Weights of a small mixture-of-experts language model, trained from scratch on English Wikipedia.
Experts: 64 experts in each of 13 layers, 128 squared ReLU neurons an expert, 4 picks a token, a softmax router, a shared expert of 128 neurons.
Below are experts of layer 8 (counted from 0) of a mixture-of-experts language model. Rows are named router (the router's row for the expert), up (a neuron's input weights, with its number) and show model dimensions 0-63. Each number is 200 + 40 x the weight over its row's rms, rounded and kept within 0 to 999.
Before each expert's rows: a language model's description of what the expert responds to. This comes from a sample of Wikipedia text that the model never trained on.

# expert 33
What it handles: Technical and mathematical terms. Word pieces and articles in mathematics, science and linguistics text, often near LaTeX symbols, such as abelian, diameter, mapping, consonants.
router,180,185,227,263,269,219,158,210,298,121,218,172,248,269,216,200,193,207,124,127,258,201,221,201,191,90,229,185,154,154,229,161,248,233,192,235,215,185,142,163,214,209,260,177,236,156,150,236,195,203,255,245,134,270,174,232,174,202,235,218,221,128,182,206
up0,262,213,228,163,265,206,221,131,225,157,123,217,257,198,230,184,198,195,135,213,259,243,246,205,176,113,200,187,196,240,198,212,270,184,250,246,243,252,216,221,189,253,275,135,194,261,192,179,207,192,228,105,187,220,184,166,216,223,245,228,160,230,204,235
up1,186,194,167,155,213,234,222,154,249,224,244,118,235,191,164,258,173,215,192,138,175,118,282,145,218,153,262,219,208,227,217,114,196,273,170,202,246,203,168,242,167,219,196,229,263,228,143,185,193,153,197,153,220,197,246,258,189,157,162,183,317,196,171,204
up2,232,171,143,199,231,176,127,231,206,164,232,265,215,273,120,138,199,233,129,237,270,138,170,232,114,136,204,163,197,225,198,286,217,215,194,273,224,190,191,135,209,279,187,216,196,248,238,253,110,185,184,196,180,183,200,178,273,185,188,214,203,257,165,216
up3,149,189,216,177,140,148,239,221,211,230,240,227,173,224,247,154,227,197,158,164,130,237,271,114,210,190,222,185,177,221,245,128,207,259,169,148,171,162,183,232,246,192,223,201,259,253,247,173,180,169,133,169,233,168,252,230,259,217,218,146,213,238,156,107
up4,182,168,229,183,201,184,159,186,161,182,219,209,150,239,271,140,134,214,177,159,168,220,189,234,184,157,198,236,232,162,144,231,198,185,158,210,210,145,188,196,199,280,192,218,298,255,215,156,156,196,152,239,150,218,194,257,275,213,137,261,210,207,209,206
up5,143,136,188,159,163,176,229,214,230,188,216,185,219,153,169,276,193,237,195,194,279,284,165,194,257,232,310,256,223,245,150,160,251,198,235,152,202,207,192,200,217,195,274,160,229,173,191,212,142,210,227,208,157,210,222,205,219,195,193,200,209,149,169,147
up6,221,194,159,225,219,183,214,177,187,252,181,182,207,145,196,187,145,221,228,103,184,165,160,173,183,175,275,194,134,244,273,174,169,262,173,118,210,210,191,171,150,146,150,185,272,159,185,221,171,173,197,175,154,276,171,217,255,148,184,163,181,249,146,182
up7,169,135,285,146,168,143,201,190,230,239,203,203,230,175,217,192,156,214,135,167,287,281,156,195,251,197,233,259,236,232,176,99,241,232,185,163,188,203,186,164,241,188,170,171,176,119,262,162,253,180,243,189,195,236,206,289,152,195,277,225,191,149,181,230
up8,161,250,98,116,221,275,209,142,173,153,164,185,185,166,257,171,171,150,206,154,198,180,182,216,216,173,268,234,121,204,242,197,154,212,206,219,171,216,67,187,183,223,159,160,149,158,157,273,193,242,190,181,186,164,193,209,164,150,232,225,219,165,181,179
up9,235,179,230,197,207,229,258,185,207,216,133,251,264,151,183,238,125,225,156,206,183,254,160,189,119,105,199,121,184,120,241,205,179,154,284,137,159,236,226,169,222,247,172,227,265,196,192,185,206,205,198,166,220,165,280,260,253,215,224,150,246,167,205,260
up10,195,172,203,210,246,296,193,174,151,191,207,123,127,206,240,213,156,211,130,206,219,265,229,151,272,221,156,140,265,198,195,163,168,263,167,253,240,212,283,204,188,276,181,150,129,222,231,180,257,179,207,215,201,191,98,205,252,192,223,203,241,183,137,210
up11,237,255,227,131,212,232,194,200,235,162,250,232,260,238,200,192,166,135,175,198,220,237,216,186,143,165,254,204,221,161,148,165,146,200,219,171,119,264,151,267,171,203,205,208,266,165,150,273,124,194,148,123,224,234,186,240,234,98,274,224,234,246,205,233
up12,248,189,227,267,198,175,210,231,224,113,254,265,222,230,242,150,187,143,163,227,156,202,216,236,186,220,133,188,209,279,188,248,151,203,121,189,186,253,152,196,174,225,187,191,196,247,156,222,191,130,230,222,155,226,174,260,209,149,173,278,264,207,181,222
up13,171,154,198,272,248,137,241,133,203,172,158,224,215,281,272,229,326,201,199,157,191,254,259,249,111,193,165,195,269,211,236,194,154,244,233,243,202,214,134,168,249,192,122,178,142,244,207,177,129,148,157,197,181,248,158,157,251,208,227,203,210,117,218,247
up14,215,158,213,238,186,158,158,171,221,230,193,178,242,271,138,296,222,254,134,183,184,182,219,261,177,209,149,138,175,141,199,149,249,152,232,200,197,200,173,199,219,211,155,178,217,193,214,284,231,170,154,207,233,286,288,237,168,160,205,235,262,185,212,181
up15,226,226,233,232,237,176,231,245,237,163,219,125,262,221,215,232,253,279,193,221,143,165,224,222,212,264,151,211,119,257,234,209,254,209,233,214,233,253,147,195,252,173,259,180,161,146,224,170,188,239,209,188,194,173,211,240,181,179,166,145,211,148,135,169

# expert 1
What it handles: Chart positions and name starts. Words before chart ranks like Top, No., number in Billboard tables, plus first pieces of surnames and place names (Hardwick, Motherwell).
router,196,175,236,201,221,249,226,216,318,130,257,174,144,226,268,230,117,234,159,268,232,154,207,212,148,177,200,150,181,206,209,199,238,230,160,228,224,169,179,151,242,280,189,216,213,179,152,176,225,222,223,218,174,238,237,240,173,208,196,173,280,178,155,218
up0,225,148,323,161,228,191,157,224,258,266,187,144,271,251,161,160,184,292,173,197,209,223,216,152,178,247,250,130,126,250,230,193,248,231,130,232,181,228,231,213,176,193,207,152,237,214,168,220,229,234,175,206,163,184,222,223,219,183,271,239,218,194,122,184
up1,126,145,169,198,221,240,204,169,208,269,208,191,156,158,204,146,231,156,210,180,162,206,183,238,230,216,172,213,239,212,173,199,239,205,208,197,199,178,192,231,275,244,176,175,161,119,197,208,226,219,185,148,191,213,161,145,171,173,170,180,189,200,254,160
up2,234,130,202,192,162,236,177,90,273,215,185,252,176,214,231,155,211,124,162,160,187,149,218,131,190,172,111,144,215,154,219,175,128,129,214,118,199,133,77,171,260,150,243,247,152,162,206,203,186,197,189,188,198,179,229,227,207,254,170,240,212,232,152,211
up3,236,176,191,173,210,202,132,154,192,256,176,215,224,211,183,201,201,171,180,188,186,151,191,153,147,194,193,142,239,168,172,123,123,263,216,187,229,273,170,201,216,216,178,167,151,189,227,172,129,151,163,243,119,197,106,209,169,226,252,214,168,152,168,238
up4,203,202,194,298,314,208,240,194,219,235,216,223,171,237,211,172,226,183,252,232,122,121,155,140,126,125,202,269,227,178,218,239,132,210,232,231,197,178,99,144,160,199,151,201,229,192,213,167,152,192,168,187,225,165,199,127,248,200,229,141,293,225,168,245
up5,255,189,235,158,190,237,268,203,184,182,169,201,131,115,183,242,175,125,238,256,256,154,243,158,179,187,183,202,175,178,169,236,189,208,142,206,251,97,227,186,199,208,215,213,283,204,155,259,190,170,237,188,177,201,180,238,196,216,239,241,158,163,222,182
up6,143,246,163,175,210,218,156,224,212,195,204,172,162,218,229,187,154,188,225,179,145,191,218,219,218,211,182,190,219,170,169,239,133,222,245,186,218,277,236,206,204,274,126,218,208,212,207,212,185,215,160,169,215,242,156,219,191,209,223,195,194,226,188,273
up7,238,163,224,239,204,181,160,150,181,258,200,225,222,173,201,252,259,186,174,270,180,262,183,234,163,177,214,222,172,230,223,152,217,258,241,110,263,145,204,241,135,145,150,199,210,153,172,227,231,242,215,186,236,207,180,220,191,199,116,129,178,210,118,193
up8,241,224,220,185,181,169,195,268,177,232,167,131,170,259,198,224,178,206,249,296,198,191,196,206,157,204,201,214,241,190,91,197,166,260,264,217,190,219,192,166,219,253,174,204,204,233,215,194,260,162,184,160,213,203,203,258,205,232,184,211,279,204,196,269
up9,218,253,224,252,281,210,184,193,166,259,204,183,121,147,207,222,196,232,175,189,194,172,214,215,201,153,157,263,222,212,181,171,219,127,153,201,233,247,192,200,185,153,216,249,193,162,203,196,220,206,152,242,175,147,260,257,163,212,254,255,195,181,253,209
up10,210,221,207,174,203,250,90,226,225,114,240,253,240,221,190,253,190,165,139,221,140,178,230,241,152,244,209,224,221,213,182,276,143,238,229,150,207,168,182,193,165,185,234,244,215,178,132,239,185,168,182,184,193,206,241,230,197,169,150,190,195,203,211,246
up11,155,190,231,284,175,168,210,239,204,227,273,208,174,247,242,320,212,196,135,228,274,193,267,156,201,190,185,177,147,215,241,199,203,255,163,194,181,218,169,186,222,234,236,182,179,177,227,241,221,163,232,202,200,169,246,153,199,218,217,195,222,140,218,195
up12,115,225,245,227,298,142,230,114,191,231,188,211,249,200,210,248,196,196,149,224,188,225,179,229,204,173,126,224,195,195,185,239,174,204,208,240,180,204,209,191,190,252,241,249,177,215,161,155,252,162,258,230,237,179,224,188,154,310,229,282,216,144,234,218
up13,213,171,230,272,217,229,178,209,203,229,227,156,204,317,142,186,215,214,247,177,261,223,192,152,199,217,234,205,137,219,186,221,181,167,114,131,217,136,210,167,259,183,162,308,214,259,184,210,183,195,176,180,203,253,168,223,201,211,246,248,254,142,210,235
up14,162,213,194,233,244,157,213,243,182,163,248,205,210,240,239,272,181,217,178,275,164,194,203,226,162,214,210,231,179,223,231,268,201,233,176,186,147,141,176,212,224,147,248,172,179,242,153,197,182,135,225,254,275,212,168,248,233,170,226,292,222,177,189,241
up15,159,180,184,211,231,232,132,106,125,223,195,152,136,252,198,200,192,150,187,199,203,238,195,222,216,222,254,164,129,184,217,247,265,195,231,207,151,148,151,263,184,175,188,200,171,201,188,174,171,233,165,146,160,243,153,231,173,225,277,267,247,228,184,160

# expert 12
What it handles: Surname beginnings. First pieces of surnames and place names, often after a first name or initial, e.g. McC, O', Cro, Hunt, Smith.
router,236,168,235,174,221,167,116,191,235,174,207,188,154,241,167,213,234,213,170,231,241,246,266,236,163,144,206,189,200,224,208,213,228,208,184,216,211,123,184,151,251,241,227,236,240,160,177,198,181,196,232,186,175,193,240,239,137,207,197,216,211,150,138,280
up0,201,168,192,288,301,243,202,224,212,176,206,208,221,275,217,230,160,273,213,151,292,274,221,177,236,201,237,213,135,216,154,165,216,175,195,239,182,271,199,220,213,247,145,200,219,140,272,265,161,260,233,146,155,146,128,172,279,158,223,263,224,133,162,171
up1,158,190,224,118,235,165,182,256,221,197,135,191,269,158,184,168,184,185,220,284,201,174,227,201,238,154,249,177,178,237,246,181,149,194,220,215,187,221,145,199,189,150,257,249,195,240,119,219,242,201,173,174,248,193,201,151,273,228,200,120,156,171,200,188
up2,153,165,227,199,268,221,182,223,153,195,153,204,227,269,289,180,224,168,219,161,202,228,170,217,157,188,136,163,199,187,185,179,154,208,257,147,262,173,245,223,240,189,196,175,206,190,228,178,166,155,200,176,151,126,269,206,178,187,205,205,187,203,184,191
up3,190,224,255,166,228,223,246,111,199,176,249,190,222,154,192,226,209,153,195,196,256,162,205,182,185,180,225,229,215,207,207,234,162,214,248,252,265,212,246,225,258,202,243,151,190,254,184,267,175,189,222,241,190,246,174,170,214,181,258,189,250,191,244,97
up4,215,203,184,173,156,216,120,239,193,229,167,157,217,185,212,189,224,227,182,193,219,183,197,165,188,226,198,168,173,185,302,211,267,204,299,284,241,203,273,180,231,245,123,239,274,207,206,212,149,162,141,172,255,195,167,187,246,253,187,228,234,145,179,125
up5,148,187,259,192,247,256,202,226,309,259,180,277,246,278,230,200,195,245,209,199,189,239,221,177,238,191,174,264,141,138,203,165,206,272,176,150,238,247,223,188,235,203,155,197,147,215,203,169,185,215,154,205,235,184,180,186,182,132,145,132,214,150,183,256
up6,201,216,225,221,231,199,188,213,246,133,144,140,152,152,217,219,210,124,197,177,232,189,174,151,221,239,253,119,207,228,182,164,202,171,202,162,201,257,230,149,234,252,196,244,124,200,197,210,247,230,230,231,217,162,219,222,256,206,186,241,228,237,173,161
up7,205,219,169,176,264,148,242,272,202,188,232,189,139,235,224,168,196,280,190,222,150,251,167,219,224,117,180,192,168,250,180,262,180,184,139,147,182,135,227,137,190,241,223,193,198,177,187,243,147,180,183,257,144,212,201,159,211,181,258,173,150,205,244,167
up8,136,223,292,190,264,135,202,221,197,195,223,201,204,286,253,249,144,250,201,232,216,260,184,135,226,204,250,223,137,227,213,129,198,135,183,185,266,209,196,246,177,253,158,184,269,179,194,152,215,173,183,106,165,144,198,181,202,219,193,186,204,219,168,235
up9,241,210,164,179,195,268,168,184,163,245,285,233,227,163,155,255,276,216,157,190,241,270,226,196,225,188,188,251,241,259,213,254,241,176,273,143,143,191,166,175,118,179,248,168,202,249,227,100,211,128,183,245,207,167,242,168,235,205,130,197,158,243,116,267
up10,147,232,237,185,207,197,199,254,148,214,244,220,157,264,209,148,248,287,213,225,197,258,182,230,171,135,269,220,146,216,106,242,130,209,188,191,220,187,202,175,210,204,168,245,213,180,187,203,254,249,173,216,188,123,156,205,217,219,138,220,231,280,249,199
up11,153,193,209,208,253,144,162,159,185,204,194,174,174,234,204,152,197,107,221,134,216,149,202,192,148,202,221,219,169,288,181,158,179,210,227,201,250,141,173,210,226,234,311,171,227,204,188,243,224,211,262,187,133,167,168,248,248,171,187,234,245,206,199,193
up12,200,239,206,187,219,220,143,183,170,213,256,238,212,269,228,214,201,214,266,205,292,155,259,184,190,152,223,196,144,174,154,132,192,240,230,116,183,238,212,181,116,290,174,244,216,269,182,268,231,233,167,234,188,201,151,182,182,222,241,191,198,229,197,142
up13,183,205,195,203,218,283,168,259,228,143,197,237,221,195,179,196,264,161,171,144,189,248,168,178,151,195,228,154,190,153,161,211,204,236,165,186,202,209,171,192,184,192,291,232,202,218,221,149,192,180,174,176,198,169,250,161,209,205,230,216,234,136,163,142
up14,202,247,200,224,207,241,181,230,126,191,185,138,270,178,195,163,204,262,123,155,207,172,233,289,197,290,254,213,253,245,198,203,185,220,148,197,263,228,247,195,220,186,243,178,275,215,182,155,213,149,177,173,244,243,250,160,217,174,164,192,145,201,223,240
up15,209,227,228,199,119,215,224,162,214,171,213,189,235,198,211,191,258,268,240,262,236,134,84,284,223,233,192,212,210,196,170,220,172,219,189,241,182,179,227,209,202,242,204,126,210,256,172,147,221,271,168,167,156,185,207,186,181,196,209,237,216,200,200,154